config.toml
hidden_size = 160
init_std_router = 0.00989
num_key_value_heads = 2
init = "uniform"
init_std_up = 0.035
final_lr_fraction = 0.1
batch_tokens = 65536
dataset = "wikipedia_en"
Below are experts of layer 7 (counted from 0) of a mixture-of-experts language model. Rows are named router (the router's row for the expert) and show model dimensions 0-159. Each number is 50 + 15 x the weight over its row's rms, rounded and kept within 0 to 99.
After each expert's rows: "comes after" lists some tokens at least twice as common just before its tokens as in all text. This comes from a sample of Wikipedia text that the model never trained on. Tokens count by the router's weight.

# expert 17
router:59 38 77 53 44 42 36 56 41 35 42 70 31 52 42 46 61 54 40 41 59 55 91 47 47 26 46 42 67 61 33 39 37 60 30 49 59 29 33 59 43 55 51 45 58 39 28 76 23 39 32 48 68 38 55 24 51 41 77 74 38 60 31 33 38 53 36 31 66 54 26 35 43 62 45 38 26 72 59 65 40 26 56 59 75 22 57 45 45 59 37 61 16 56 53 46 45 57 62 71 50 50 33 38 57 54 47 53 61 41 56 28 58 26 72 94 56 38 44 42 62 67 35 56 52 63 19 57 59 61 94 34 41 55 44 47 60 43 26 40 35 28 54 54 43 76 70 45 60 58 62 56 46 33 77 34 39 68 31 44
comes after: " G", " T", " B", " K", " O", " Ch"

# expert 8
router:76 51 68 64 52 53 19 62 56 44 29 45 54 44 45 62 60 54 36 33 57 41 65 59 31 24 50 35 69 59 58 49 38 58 40 37 52 56 39 48 32 39 52 43 51 31 00 40 39 16 39 57 55 59 74 54 60 30 49 66 30 50 34 58 36 48 43 40 45 40 11 35 15 60 31 28 40 80 65 47 37 45 47 58 36 56 51 77 43 42 58 82 21 61 29 59 43 48 67 45 30 57 51 55 38 50 53 45 44 44 54 44 65 46 59 58 50 51 51 47 63 53 26 59 76 42 17 49 42 58 99 50 52 62 35 48 29 44 22 18 37 30 28 36 30 71 59 45 42 63 57 44 46 46 44 52 56 73 53 47
comes after: " g", "3", " G", "1", "7", "0"

# expert 134
router:54 54 50 43 80 30 33 61 49 46 35 33 28 63 69 48 62 57 61 24 38 66 66 46 46 20 42 30 56 52 46 48 65 71 50 54 71 66 42 66 35 56 30 30 35 48 15 27 32 27 34 40 60 69 61 50 48 48 51 60 59 43 43 58 40 33 57 51 57 26 54 39 40 56 33 27 40 63 34 64 42 68 53 69 65 21 63 62 61 52 74 75 62 54 53 68 72 41 67 39 43 83 58 49 55 46 32 54 76 38 53 33 64 53 84 43 07 37 63 34 59 77 50 43 46 68 37 52 38 53 72 50 39 65 23 49 34 57 49 34 57 41 74 36 51 63 57 56 21 31 37 43 36 28 42 27 54 52 38 73
comes after: "2", "1", "8", "88", "87", "86"

# expert 14
router:67 48 50 38 59 53 21 85 68 27 63 41 41 59 55 41 61 56 32 41 47 62 64 76 50 61 38 30 55 73 38 28 38 44 49 45 60 75 47 48 51 57 44 49 62 57 29 65 19 35 46 68 77 45 76 49 50 35 55 47 70 41 36 45 59 45 41 19 54 57 50 35 44 75 37 26 26 36 59 59 51 36 83 46 45 19 57 60 51 59 83 70 41 79 68 64 49 56 47 63 30 45 80 47 52 59 61 67 60 29 63 47 46 36 52 59 19 34 58 42 45 53 54 74 32 34 25 55 60 69 70 51 41 54 57 57 46 35 43 56 48 07 61 53 35 85 28 51 38 52 56 53 49 48 35 29 58 77 54 59
comes after: " R", " J", "r", " | R", "l", "ar"

# expert 188
router:41 17 67 36 61 35 36 55 27 54 74 63 48 76 49 41 57 34 62 50 35 58 52 76 66 40 04 47 56 39 46 31 51 42 42 58 50 41 39 65 66 64 15 35 45 61 32 54 03 37 56 46 68 47 62 38 30 56 62 70 78 35 37 41 42 55 37 42 53 49 37 36 53 73 43 46 26 40 36 64 32 43 57 47 69 18 69 48 50 59 62 53 33 64 39 65 47 42 48 58 48 76 80 44 51 55 38 53 68 23 42 54 44 16 60 66 57 57 56 19 47 83 61 64 43 59 18 38 69 45 79 52 45 39 36 65 47 42 44 46 34 30 68 39 39 60 60 49 43 46 52 43 61 46 77 48 44 62 32 57
comes after: " V", " P", " M", " K", " T", " L"

# expert 89
router:63 46 56 46 67 35 44 67 47 33 49 57 57 66 49 53 46 63 54 28 36 46 61 75 52 47 56 30 55 39 57 40 48 39 43 56 46 52 54 65 36 57 35 37 12 25 25 33 54 26 32 82 76 57 63 31 74 49 55 49 64 62 45 60 38 51 59 36 75 46 52 51 43 51 34 35 32 76 64 47 43 49 51 61 41 54 91 68 60 73 62 65 47 69 47 59 43 50 44 43 46 70 33 44 55 29 38 63 48 40 70 54 56 37 54 61 23 28 55 24 63 68 57 71 59 46 42 53 64 47 78 60 30 80 70 60 24 74 42 36 27 31 37 35 07 52 53 42 05 61 51 52 58 47 55 40 69 54 19 49
comes after: " ", " | ", "; ", ": ", " of ", ", "

# expert 42
router:61 24 56 43 69 47 55 64 53 22 55 47 46 71 55 61 64 71 48 57 53 67 58 55 57 30 40 39 68 48 42 61 48 43 53 63 59 63 54 61 40 55 43 59 41 60 47 17 42 45 46 62 77 42 47 57 38 41 66 50 70 34 44 57 45 45 48 59 58 36 33 48 45 58 26 25 49 67 63 58 47 55 60 75 52 33 48 59 77 67 36 76 65 65 50 57 54 55 75 39 40 88 60 54 12 36 54 59 48 09 78 48 53 32 57 61 36 51 54 44 67 74 33 45 67 64 33 54 37 59 92 50 49 56 35 54 03 58 18 66 24 27 69 40 49 36 52 26 22 41 56 48 50 48 61 51 59 68 16 59
comes after: "| ", "2", "1", " | ", "–", "\n"

# expert 71
router:48 28 63 50 39 19 33 52 62 54 46 51 39 58 35 30 72 57 34 39 57 64 45 56 70 26 41 57 62 71 47 44 44 39 46 66 49 48 40 68 46 38 41 59 49 71 27 37 14 35 32 58 77 44 57 43 31 46 57 64 62 31 33 52 54 50 18 21 43 45 32 29 42 63 45 24 46 26 53 35 66 34 57 68 41 17 55 69 60 51 53 82 54 45 54 81 42 71 48 44 53 58 62 50 61 72 41 57 84 46 54 36 86 51 75 64 53 46 60 61 49 74 40 20 50 33 38 33 59 75 85 60 37 46 33 66 46 45 23 42 27 30 26 44 36 67 57 63 34 48 44 51 51 40 36 33 45 46 35 61
comes after: "1", "2", "8", "85", "86", "–"

# expert 165
router:44 67 41 44 62 30 11 65 40 59 57 49 40 70 47 41 58 71 43 46 55 58 71 45 64 26 41 26 71 69 28 29 48 16 50 59 40 68 42 83 46 34 49 24 42 60 46 59 26 47 35 54 71 41 37 70 39 36 73 75 61 64 58 50 40 61 44 36 55 32 21 34 44 51 26 43 18 46 49 57 49 47 57 49 55 37 66 40 59 75 62 44 50 45 52 70 38 45 75 41 44 54 50 45 45 79 39 54 53 51 51 38 73 02 85 69 28 29 51 41 50 66 30 43 55 47 49 45 51 34 67 46 34 37 41 64 50 29 28 20 37 53 44 43 43 78 57 44 55 62 58 70 38 34 37 36 35 72 51 57
comes after: " E", " D", " F", "E", " A", " | E"

# expert 147
router:53 32 56 42 57 48 43 63 43 17 59 50 44 60 44 39 54 67 46 34 42 66 41 53 65 37 25 50 35 38 68 41 31 39 52 39 56 57 58 73 68 63 38 47 39 23 49 39 29 52 42 66 45 37 61 23 55 56 63 75 43 62 53 38 36 34 50 47 53 63 36 56 14 56 51 32 35 31 52 48 64 48 87 78 66 44 61 44 73 55 37 59 16 83 41 60 25 17 43 51 58 61 43 46 42 57 32 51 62 47 57 72 44 54 84 43 11 21 54 40 43 68 31 49 32 55 47 49 76 53 50 65 36 63 41 26 44 41 18 71 57 32 35 61 23 71 31 33 42 48 60 59 55 33 61 70 73 56 45 55
comes after: " |", ";", ":", "|", ",", ") |"

# expert 170
router:78 58 57 33 55 33 48 49 39 53 30 52 40 71 64 29 42 76 43 46 53 70 57 74 41 23 48 33 47 87 32 44 56 46 40 64 51 61 36 65 43 25 26 44 27 48 41 42 43 45 29 62 88 59 83 54 60 31 60 73 44 67 60 48 58 48 54 58 56 29 39 66 41 58 48 28 38 92 41 58 43 49 54 52 38 54 46 55 59 82 52 71 54 47 13 51 66 68 33 59 65 54 63 30 38 39 31 69 51 41 54 56 57 06 67 50 31 22 51 41 63 63 45 66 48 45 41 62 45 67 60 46 22 58 44 30 46 54 49 55 46 31 66 54 40 73 43 52 29 67 45 53 43 14 54 34 69 38 53 63
comes after: ".", "==", "===", " ==", " ===", ")."

# expert 162
router:50 31 42 29 65 61 36 58 30 52 46 50 33 64 67 67 39 53 47 43 74 46 59 38 51 43 32 54 77 58 44 46 47 63 52 30 49 54 54 73 69 55 39 50 44 46 40 52 14 45 48 72 63 49 96 26 23 66 81 69 47 69 47 41 45 66 58 36 62 34 46 51 45 67 19 16 40 82 44 76 44 37 69 34 64 59 54 38 57 28 67 55 32 56 31 45 50 60 67 56 61 71 52 46 42 61 43 52 72 48 68 51 58 45 46 64 49 30 47 40 63 67 30 53 60 43 23 61 57 50 61 53 12 23 43 59 29 60 22 41 59 56 48 41 12 49 32 41 66 77 55 49 40 43 60 50 52 43 11 55
comes after: " M", " m", " P", "M", " | M", " t"

# expert 136
router:75 49 57 49 55 46 45 62 26 35 24 49 50 72 68 74 46 65 27 40 61 66 61 31 68 48 49 39 54 45 24 67 44 60 35 31 57 32 37 62 30 59 40 23 47 26 45 71 44 35 50 57 81 35 60 61 66 36 68 57 30 78 37 37 20 51 59 27 78 34 30 55 44 61 49 34 31 67 29 56 63 30 73 51 65 30 57 77 35 47 48 61 31 67 52 69 32 52 56 62 49 58 53 35 54 61 45 57 70 47 83 23 72 28 63 76 55 66 58 43 63 71 39 15 47 50 37 57 72 79 70 32 34 62 52 54 44 33 31 37 40 50 60 53 54 70 54 38 47 62 53 66 46 65 42 40 46 36 47 57
comes after: " in", " at", " of", " in the", ",", " from"

# expert 82
router:70 45 47 35 67 44 12 33 33 17 47 57 39 58 68 71 41 33 36 49 50 59 70 60 60 30 28 49 61 76 53 63 43 63 14 32 77 64 35 55 30 41 40 35 32 32 21 32 24 43 30 75 39 67 65 28 71 37 54 48 45 51 34 65 34 57 31 30 63 51 43 40 38 63 36 32 54 67 42 61 30 37 69 71 38 61 52 80 55 41 56 57 37 52 34 57 45 45 55 58 39 46 72 48 38 46 52 67 48 43 52 46 79 36 47 64 42 41 48 44 55 50 60 49 69 52 21 61 36 46 68 41 45 48 72 52 37 72 30 26 35 42 37 35 20 42 49 07 48 63 73 39 44 48 65 35 48 65 56 66
comes after: " b", " r", " f", " gr", " l", " sl"

# expert 156
router:38 54 48 42 40 57 60 66 12 38 56 48 35 68 41 42 57 74 50 64 40 57 59 35 34 49 40 46 60 61 44 33 48 63 54 34 49 66 35 84 41 26 46 54 40 45 29 38 15 26 45 96 48 41 56 59 24 29 94 60 63 32 40 53 56 88 50 23 67 47 37 36 66 52 33 29 39 57 48 35 58 50 64 27 70 50 66 57 70 49 46 58 42 30 30 53 52 54 52 43 34 44 71 43 49 64 39 85 63 37 51 28 55 22 60 61 43 54 64 30 39 43 30 47 53 63 53 53 30 61 62 54 44 49 58 55 52 65 36 43 29 16 34 50 39 34 53 51 32 25 48 70 38 41 60 35 61 71 30 62
comes after: " L", " l", " | L", ", L", "L", "- L"

# expert 40
router:74 35 55 12 69 60 32 57 54 31 30 76 37 51 51 64 51 53 22 33 45 49 37 38 55 31 31 36 70 65 37 45 29 76 44 51 69 51 51 52 62 39 59 38 46 29 42 59 49 14 62 52 51 37 42 33 70 29 54 62 45 75 50 41 38 76 53 17 54 38 31 41 20 66 40 36 35 59 23 63 48 36 84 31 55 36 55 54 49 61 59 66 37 55 72 52 49 64 43 87 63 58 69 49 35 52 61 52 43 30 46 60 61 20 70 58 51 39 52 52 34 52 46 13 42 81 26 62 41 49 68 63 49 43 40 56 51 57 41 26 59 49 66 29 47 63 62 24 48 82 54 44 45 49 41 36 67 52 35 58
comes after: " U", "h", " Sh", " H", "ah", " North"

# expert 143
router:47 51 46 40 60 58 30 67 40 40 48 49 26 70 45 54 48 48 38 36 46 39 45 60 39 48 39 06 35 68 51 49 61 65 58 56 47 74 46 82 62 26 39 68 64 59 54 53 61 56 58 64 62 47 74 46 62 34 33 69 58 33 50 51 50 73 31 35 68 35 50 33 42 75 36 38 51 53 51 57 59 55 51 67 74 42 49 72 79 61 44 67 46 82 45 50 29 29 69 42 62 71 68 25 29 45 33 77 65 32 45 52 69 34 76 60 18 47 51 45 30 77 45 51 34 47 24 50 55 63 43 33 34 41 37 26 41 64 37 39 28 29 81 24 35 63 46 43 27 50 73 47 27 37 50 37 66 51 36 74
comes after: " |", " |  |", "|---|---|---|---|---|", " |  |  |", ") |", "|---|---|---|---|"

# expert 26
router:50 32 66 44 47 50 39 44 32 58 32 60 62 38 39 35 43 73 55 55 58 22 45 33 54 43 34 50 68 61 61 45 38 37 49 36 35 60 24 60 45 40 29 33 59 68 41 44 33 33 53 61 80 61 43 61 53 36 37 75 33 48 57 29 58 86 29 29 54 55 46 50 43 64 39 48 49 38 61 43 34 56 47 45 75 38 69 95 63 46 47 74 56 40 50 52 50 69 57 80 57 61 39 53 52 37 49 36 80 03 47 68 52 12 47 49 49 52 57 44 58 65 44 31 30 59 37 51 71 35 63 45 64 56 48 38 29 36 32 58 52 40 47 21 42 49 44 29 61 62 67 37 14 29 59 30 53 53 07 58
comes after: " =", ")", "\n", ";", ") =", "°E"

# expert 90
router:62 27 51 48 57 46 42 74 29 31 50 38 57 62 48 65 32 59 37 57 39 71 50 49 62 43 21 57 53 64 41 40 48 54 28 59 63 43 60 83 40 61 36 36 66 62 44 71 58 29 56 71 61 57 41 34 70 45 70 58 53 30 44 25 38 50 39 50 56 54 49 43 42 51 14 22 32 51 30 41 75 60 59 82 47 51 61 55 72 79 57 63 44 87 53 52 38 64 53 34 58 58 42 28 36 79 43 51 66 35 75 21 59 41 61 49 46 45 65 45 39 80 56 42 35 67 56 35 54 58 74 18 41 46 50 42 59 64 33 18 26 38 55 51 45 57 62 66 46 56 39 37 53 17 61 44 94 49 61 67
comes after: "\n", ") |", " | MF", "3", "\"", " | DF"

# expert 106
router:54 58 49 50 41 19 52 53 25 54 60 54 36 78 87 66 51 45 45 39 60 61 48 33 69 39 49 38 44 42 47 40 43 46 49 53 55 55 59 54 37 60 32 48 30 33 42 47 37 40 35 44 83 38 57 47 71 16 79 69 52 62 57 17 55 51 38 36 45 38 30 54 32 68 42 33 22 39 72 40 63 16 60 47 70 29 68 49 65 38 60 59 43 60 37 61 28 40 68 59 44 85 41 54 63 98 51 58 82 37 71 34 65 23 63 69 50 65 66 38 49 63 41 43 45 49 44 43 75 56 43 46 32 74 28 46 32 46 43 60 44 38 44 40 45 45 42 72 48 80 54 60 51 19 59 42 37 52 35 67
comes after: " of", "-", " |", " of the", ",", " by"

# expert 150
router:60 34 44 48 47 24 41 64 61 30 44 74 45 57 70 48 59 52 51 37 41 63 52 40 31 71 42 54 56 41 54 59 37 32 24 61 59 54 40 50 40 30 53 48 60 48 41 55 33 23 33 54 61 55 58 44 58 65 57 54 42 61 35 46 52 59 35 37 55 09 31 63 31 62 31 30 23 54 53 71 38 68 43 36 58 44 72 37 57 32 69 83 47 57 47 60 62 32 35 42 37 45 55 31 17 39 41 47 70 51 49 81 45 30 57 78 18 32 37 31 34 50 04 40 36 31 69 41 66 61 55 16 53 60 22 33 30 66 33 53 49 23 49 44 37 80 52 38 53 52 38 46 40 47 63 41 66 33 24 46
comes after: "\n", "6", "3", "4", "0", "7"

# expert 97
router:51 29 42 41 48 43 41 48 47 64 13 44 57 44 60 39 57 59 40 65 61 35 60 47 68 55 00 44 60 50 58 54 46 33 41 52 59 54 32 54 48 30 50 11 56 54 42 48 39 33 71 59 58 57 88 53 53 38 40 63 41 52 39 47 29 71 70 43 66 52 19 37 53 63 52 32 42 58 49 56 56 56 55 50 42 33 68 61 82 61 68 74 28 65 57 55 42 65 40 65 49 66 44 62 51 42 34 58 76 31 71 55 47 51 61 69 76 61 80 59 64 91 25 19 73 43 45 48 53 57 63 39 37 81 35 56 28 46 15 42 31 62 50 24 45 49 41 39 35 56 46 39 29 54 71 50 50 36 31 46
comes after: "′", "°", ".", "6", " km^{", "°N "

# expert 180
router:36 50 50 47 75 42 29 59 69 50 54 38 38 57 48 38 48 32 13 54 32 46 76 54 51 35 10 38 53 57 61 38 64 72 53 49 35 39 29 41 41 23 27 37 43 43 42 25 41 59 45 60 65 64 39 55 41 30 71 65 37 49 36 53 62 50 63 39 79 36 51 47 37 55 40 31 09 61 56 64 48 38 60 58 47 44 54 83 60 47 73 79 70 65 22 37 62 68 53 60 72 54 41 21 56 50 30 75 55 43 63 62 58 27 49 75 25 33 67 45 32 49 29 43 42 68 54 47 46 58 53 52 61 40 28 60 33 58 38 36 45 11 70 50 50 62 53 58 44 73 86 46 66 46 55 37 50 55 40 72
comes after: "\n", ".", " said", " stated", " wrote", " reported"

# expert 178
router:59 37 73 46 55 37 27 53 47 32 31 70 52 58 41 48 69 62 47 36 35 68 82 37 44 70 48 16 66 95 54 38 41 62 47 47 31 49 08 55 25 61 39 51 34 70 39 75 40 48 60 64 56 48 74 56 61 41 70 82 40 49 39 64 30 39 59 41 54 13 50 41 45 42 44 40 40 70 38 64 72 40 55 58 55 38 47 43 57 44 49 56 54 70 63 61 57 71 63 48 69 57 57 42 57 38 42 72 63 42 61 45 61 45 61 68 32 45 88 46 53 67 32 12 37 50 24 29 60 75 65 48 36 62 37 33 42 46 51 50 57 22 31 54 35 60 33 44 57 60 73 47 43 55 49 36 75 56 25 43
comes after: ".", "\n\n", "s.", " belong", ").", " found"

# expert 52
router:46 39 53 31 61 26 43 66 17 41 33 43 62 55 54 35 48 78 42 35 53 48 69 53 57 36 54 36 70 49 35 46 52 34 49 62 33 46 48 67 66 71 36 46 50 46 42 66 43 44 51 55 56 56 62 41 53 42 60 55 72 58 42 39 33 65 39 28 69 51 38 24 36 64 27 35 26 78 53 53 61 40 56 57 34 11 81 23 79 72 58 38 61 64 40 49 49 43 63 36 60 69 58 25 31 43 54 62 46 33 55 65 41 29 57 51 74 13 52 50 73 74 36 60 46 61 46 60 67 86 47 45 46 62 16 45 31 35 23 47 39 23 38 33 31 85 73 45 41 58 45 38 43 48 33 39 62 58 50 36
comes after: "S", "R", "O", "T", "A", "I"

# expert 140
router:60 43 51 45 61 42 55 53 39 68 54 30 41 64 81 40 53 53 63 51 33 62 62 35 49 40 67 35 51 39 61 43 67 45 31 49 75 56 48 69 45 44 40 57 29 48 34 50 40 51 34 62 91 57 68 23 48 41 46 78 44 76 34 67 54 59 23 43 57 52 26 53 26 69 46 32 57 72 69 56 58 52 45 41 44 03 85 83 80 52 58 85 54 60 53 68 67 50 45 34 46 62 45 56 42 51 56 65 54 54 79 50 58 28 63 73 37 40 66 44 64 62 48 59 64 68 37 48 31 49 70 48 41 62 30 49 45 60 42 31 27 28 37 51 55 59 71 64 28 48 45 50 49 46 54 40 45 66 04 29
comes after: "1", ",", " (", "°", " ", "2"

# expert 0
router:53 36 38 33 80 51 42 73 64 29 47 48 44 77 44 54 44 67 27 33 56 58 55 58 50 46 40 29 64 55 24 32 30 56 54 35 66 46 45 61 31 33 46 40 40 26 38 66 26 51 58 52 87 54 60 71 64 27 65 50 50 66 33 40 15 45 61 22 66 54 38 46 57 65 34 34 27 56 48 56 41 54 67 49 70 11 63 74 58 48 42 54 48 58 42 61 43 60 66 51 28 34 59 57 57 57 50 43 84 43 69 37 62 40 65 66 38 73 56 34 57 71 55 42 58 33 23 42 88 38 73 41 48 38 53 52 55 43 48 33 37 53 48 61 37 78 39 39 42 77 77 74 39 57 38 23 63 68 32 57
comes after: " Al", " of", " in", " Cal", " El", " M"

# expert 91
router:49 32 44 29 50 27 35 53 48 30 59 64 38 75 28 34 54 86 50 43 64 63 65 37 64 45 23 56 66 54 58 48 53 53 41 59 51 44 37 62 65 66 46 17 61 55 53 60 53 55 48 61 63 63 42 49 51 55 54 69 33 65 48 14 29 59 51 39 57 44 43 59 46 71 29 36 49 39 61 47 73 44 79 43 54 46 75 49 74 61 43 61 39 62 35 82 41 38 53 43 40 64 29 26 60 34 49 92 53 39 60 45 44 40 63 65 56 61 52 43 77 66 47 25 53 62 08 33 62 65 51 27 46 88 33 54 59 31 45 54 34 36 56 49 50 58 41 33 41 66 48 83 48 29 17 44 85 56 57 55
comes after: "\n", " |", ":", ")", "0", " / "

# expert 34
router:47 42 54 49 84 33 48 44 52 57 51 56 60 47 76 65 51 45 40 36 43 65 50 46 47 56 29 43 62 30 24 60 59 40 12 45 55 50 36 66 28 34 36 35 37 42 30 78 33 39 49 56 76 67 77 57 31 42 69 81 67 45 28 14 59 77 25 40 51 49 58 68 48 73 36 41 40 46 46 38 64 31 74 68 30 64 70 62 84 56 49 41 29 50 54 61 40 43 62 60 60 49 46 50 57 73 39 57 63 41 85 54 53 45 47 55 43 44 64 44 78 58 57 30 58 49 43 22 63 55 85 55 60 23 37 37 30 53 48 54 19 53 52 63 52 54 34 34 51 52 71 59 30 35 28 46 57 63 40 27
comes after: "a", " de", "us", "ia", "i", "o"

# expert 24
router:53 42 67 34 39 71 47 48 58 57 33 51 40 90 47 52 57 53 42 40 51 55 44 62 47 32 51 37 63 41 64 53 45 36 34 51 47 44 45 67 56 65 34 43 20 56 21 46 64 46 48 74 76 61 71 72 48 37 49 58 38 41 41 60 49 75 44 33 44 54 34 58 51 56 23 16 37 39 64 48 49 50 50 58 71 11 88 86 41 64 63 75 40 65 47 53 61 70 53 63 55 66 53 65 39 51 49 46 55 36 78 62 58 33 64 83 47 72 65 25 71 69 51 48 53 55 52 19 63 40 81 51 38 44 42 26 48 64 51 53 40 30 62 56 47 78 51 56 07 52 54 67 50 51 42 31 57 39 18 65
comes after: ", ", " on ", " February ", " January ", " December ", " March "

# expert 84
router:62 42 59 56 81 43 42 60 57 49 44 60 40 69 54 64 56 70 42 52 48 61 48 65 66 53 36 42 41 53 37 49 53 29 50 57 50 61 50 55 52 25 37 44 43 50 54 43 31 48 62 61 93 30 61 01 39 30 53 62 61 50 35 65 47 63 38 35 71 50 09 71 35 64 02 30 58 46 45 45 72 70 52 64 46 42 69 67 69 65 36 84 42 80 55 66 57 77 51 52 41 62 41 53 42 34 31 74 67 47 61 33 50 45 33 56 30 23 46 35 61 83 41 34 65 49 38 47 37 55 44 48 54 48 31 52 43 45 29 48 09 42 44 50 40 51 64 46 26 50 50 44 50 46 56 57 85 41 32 42
comes after: ",", "–", ":", ".", " | ", "-"

# expert 160
router:48 58 62 47 81 42 33 71 15 46 49 57 46 64 38 64 56 50 59 39 37 58 56 78 44 42 32 35 64 45 27 54 51 47 27 43 50 40 49 72 32 52 40 29 33 15 40 27 23 58 63 65 41 82 66 39 51 27 63 62 54 27 33 31 45 69 36 25 43 30 34 70 37 66 48 21 64 56 60 35 72 51 59 44 65 40 66 56 82 37 56 47 63 60 47 83 53 66 75 60 62 38 33 39 42 33 51 42 57 32 55 76 75 44 65 50 34 54 70 37 70 49 44 37 45 55 18 44 55 87 69 61 48 57 45 44 36 71 42 59 31 63 32 33 53 58 50 35 43 40 65 55 31 34 58 40 50 46 63 70
comes after: " of", " in", " for", " and", "ing", " on"

# expert 45
router:60 25 49 44 63 31 31 51 50 44 21 78 31 69 29 46 62 50 37 09 33 47 56 45 52 52 23 33 68 67 33 35 63 75 58 65 74 49 50 34 40 53 34 64 22 62 40 43 62 29 15 58 67 44 56 50 60 41 43 44 43 54 55 59 52 36 57 47 43 63 34 33 40 74 42 45 40 54 46 62 49 49 85 35 51 03 67 50 71 45 46 40 87 67 65 77 52 66 42 64 28 58 70 35 44 37 36 54 48 35 52 43 67 42 87 51 45 40 73 22 54 61 39 45 79 46 17 28 47 56 66 51 41 42 55 38 39 75 56 36 42 49 54 53 35 46 66 48 48 64 64 60 47 50 46 43 61 61 63 48
comes after: " in", ",", " of", " |", " U.", "|"

# expert 18
router:78 38 43 45 54 35 40 64 48 22 34 67 47 62 65 42 66 65 34 44 46 59 77 53 59 55 34 35 52 64 43 52 18 36 41 29 67 60 46 59 54 62 18 54 47 58 28 80 50 46 59 33 66 68 44 58 43 40 31 86 40 45 40 32 56 61 60 47 56 43 35 56 28 41 15 28 43 64 43 78 46 34 57 62 63 29 72 67 65 75 31 50 66 68 32 53 52 44 46 65 65 59 67 40 33 44 54 64 63 27 58 45 62 28 77 56 27 46 64 59 46 69 45 11 57 47 46 52 52 68 77 65 59 49 26 34 49 49 40 68 52 38 27 43 33 71 52 17 32 44 61 33 62 58 72 61 65 49 48 72
comes after: " |", "----", ")", " |  |", " |  |  |", "\n\n"

# expert 142
router:46 29 46 64 60 38 47 58 49 05 53 73 69 72 51 47 43 53 43 54 18 32 45 40 46 55 35 35 53 60 45 58 43 53 44 56 44 50 36 75 36 43 50 37 35 52 38 40 47 39 43 75 67 69 41 57 56 46 69 68 32 46 48 41 46 67 65 24 51 44 23 42 36 48 23 47 45 40 42 52 48 25 66 79 58 44 62 56 95 41 43 66 16 71 46 45 43 11 62 59 67 60 48 48 48 75 19 52 46 18 57 44 33 46 73 58 35 27 58 50 61 73 49 32 57 65 61 65 42 58 68 54 26 65 55 51 38 45 13 43 70 37 53 45 35 68 51 53 56 61 55 63 12 32 43 43 59 32 51 72
comes after: "\n", " |", " | ", "|", "2", "\n\n"

# expert 38
router:59 47 24 53 81 64 34 38 41 71 49 52 58 57 65 32 34 42 45 62 33 58 86 54 44 50 28 29 27 40 42 37 51 38 59 58 35 53 28 53 50 64 34 60 36 39 27 52 31 45 32 54 54 35 74 30 45 35 41 69 40 53 35 25 44 48 30 40 71 36 53 49 56 55 38 40 40 78 47 66 62 66 67 45 31 54 83 59 59 67 41 46 44 52 35 61 45 62 41 47 64 69 49 49 17 65 66 59 66 25 64 63 63 41 46 57 28 38 83 57 24 43 40 46 54 32 48 45 46 84 74 62 41 20 29 48 44 41 32 46 07 44 33 41 39 67 45 33 45 56 41 54 60 17 23 44 65 40 30 51
comes after: "\\", "}", "{", "$", "_", " \\"

# expert 55
router:48 25 46 50 57 48 34 51 34 55 36 30 52 74 63 67 52 84 26 26 35 58 64 41 47 39 27 29 42 52 33 56 30 44 50 39 45 46 58 63 29 58 14 34 42 45 46 63 37 28 78 88 62 32 36 67 57 39 78 61 32 77 56 59 13 65 34 39 61 41 38 61 36 57 48 40 58 71 52 41 83 20 69 37 57 30 76 57 60 62 55 66 48 62 66 65 64 57 25 51 54 54 62 55 54 45 57 52 60 36 57 66 62 30 67 66 44 47 66 39 56 49 03 25 44 37 27 40 70 44 49 36 46 38 62 52 28 50 26 42 34 47 47 57 45 72 47 48 56 60 56 70 51 50 61 42 70 47 46 63
comes after: " |", ",", ";", " in", ":", " of the"

# expert 137
router:37 36 44 50 67 36 30 75 49 58 18 28 57 32 48 53 57 82 42 50 57 58 59 55 67 61 37 44 62 72 55 49 41 33 52 58 55 60 51 61 39 18 35 50 32 57 57 46 57 43 54 65 74 51 59 29 26 33 60 64 41 27 30 52 27 60 65 39 48 44 46 52 12 77 44 27 47 47 24 62 63 44 58 65 32 58 62 73 80 52 64 71 46 60 57 65 46 43 71 24 52 61 86 54 30 49 64 81 49 17 61 62 55 33 67 75 47 19 69 49 38 82 43 49 57 34 46 55 42 65 39 59 23 72 25 42 52 63 30 44 32 45 78 54 35 44 38 47 51 59 54 46 48 51 53 31 47 63 34 60
comes after: ".", "4", "5", "0", "6", " | ."

# expert 46
router:64 55 54 44 43 45 44 63 36 49 36 67 56 74 56 20 55 44 52 44 36 46 57 61 63 64 36 24 61 70 38 42 42 51 55 47 68 51 48 74 54 52 44 45 42 49 32 38 23 62 60 60 61 42 78 21 45 60 67 63 30 56 38 74 38 63 50 13 43 46 39 66 30 66 48 43 29 53 44 46 74 62 66 59 79 63 60 56 66 41 32 52 69 59 49 59 73 39 70 54 43 69 59 24 25 67 28 52 73 46 90 43 76 44 80 64 07 49 61 58 37 49 44 41 49 75 16 46 63 58 65 60 53 54 65 53 36 53 30 38 44 29 81 46 39 59 35 27 50 62 62 70 45 22 40 50 43 48 45 67
comes after: " the", " The", " of the", " in the", ", the", "The"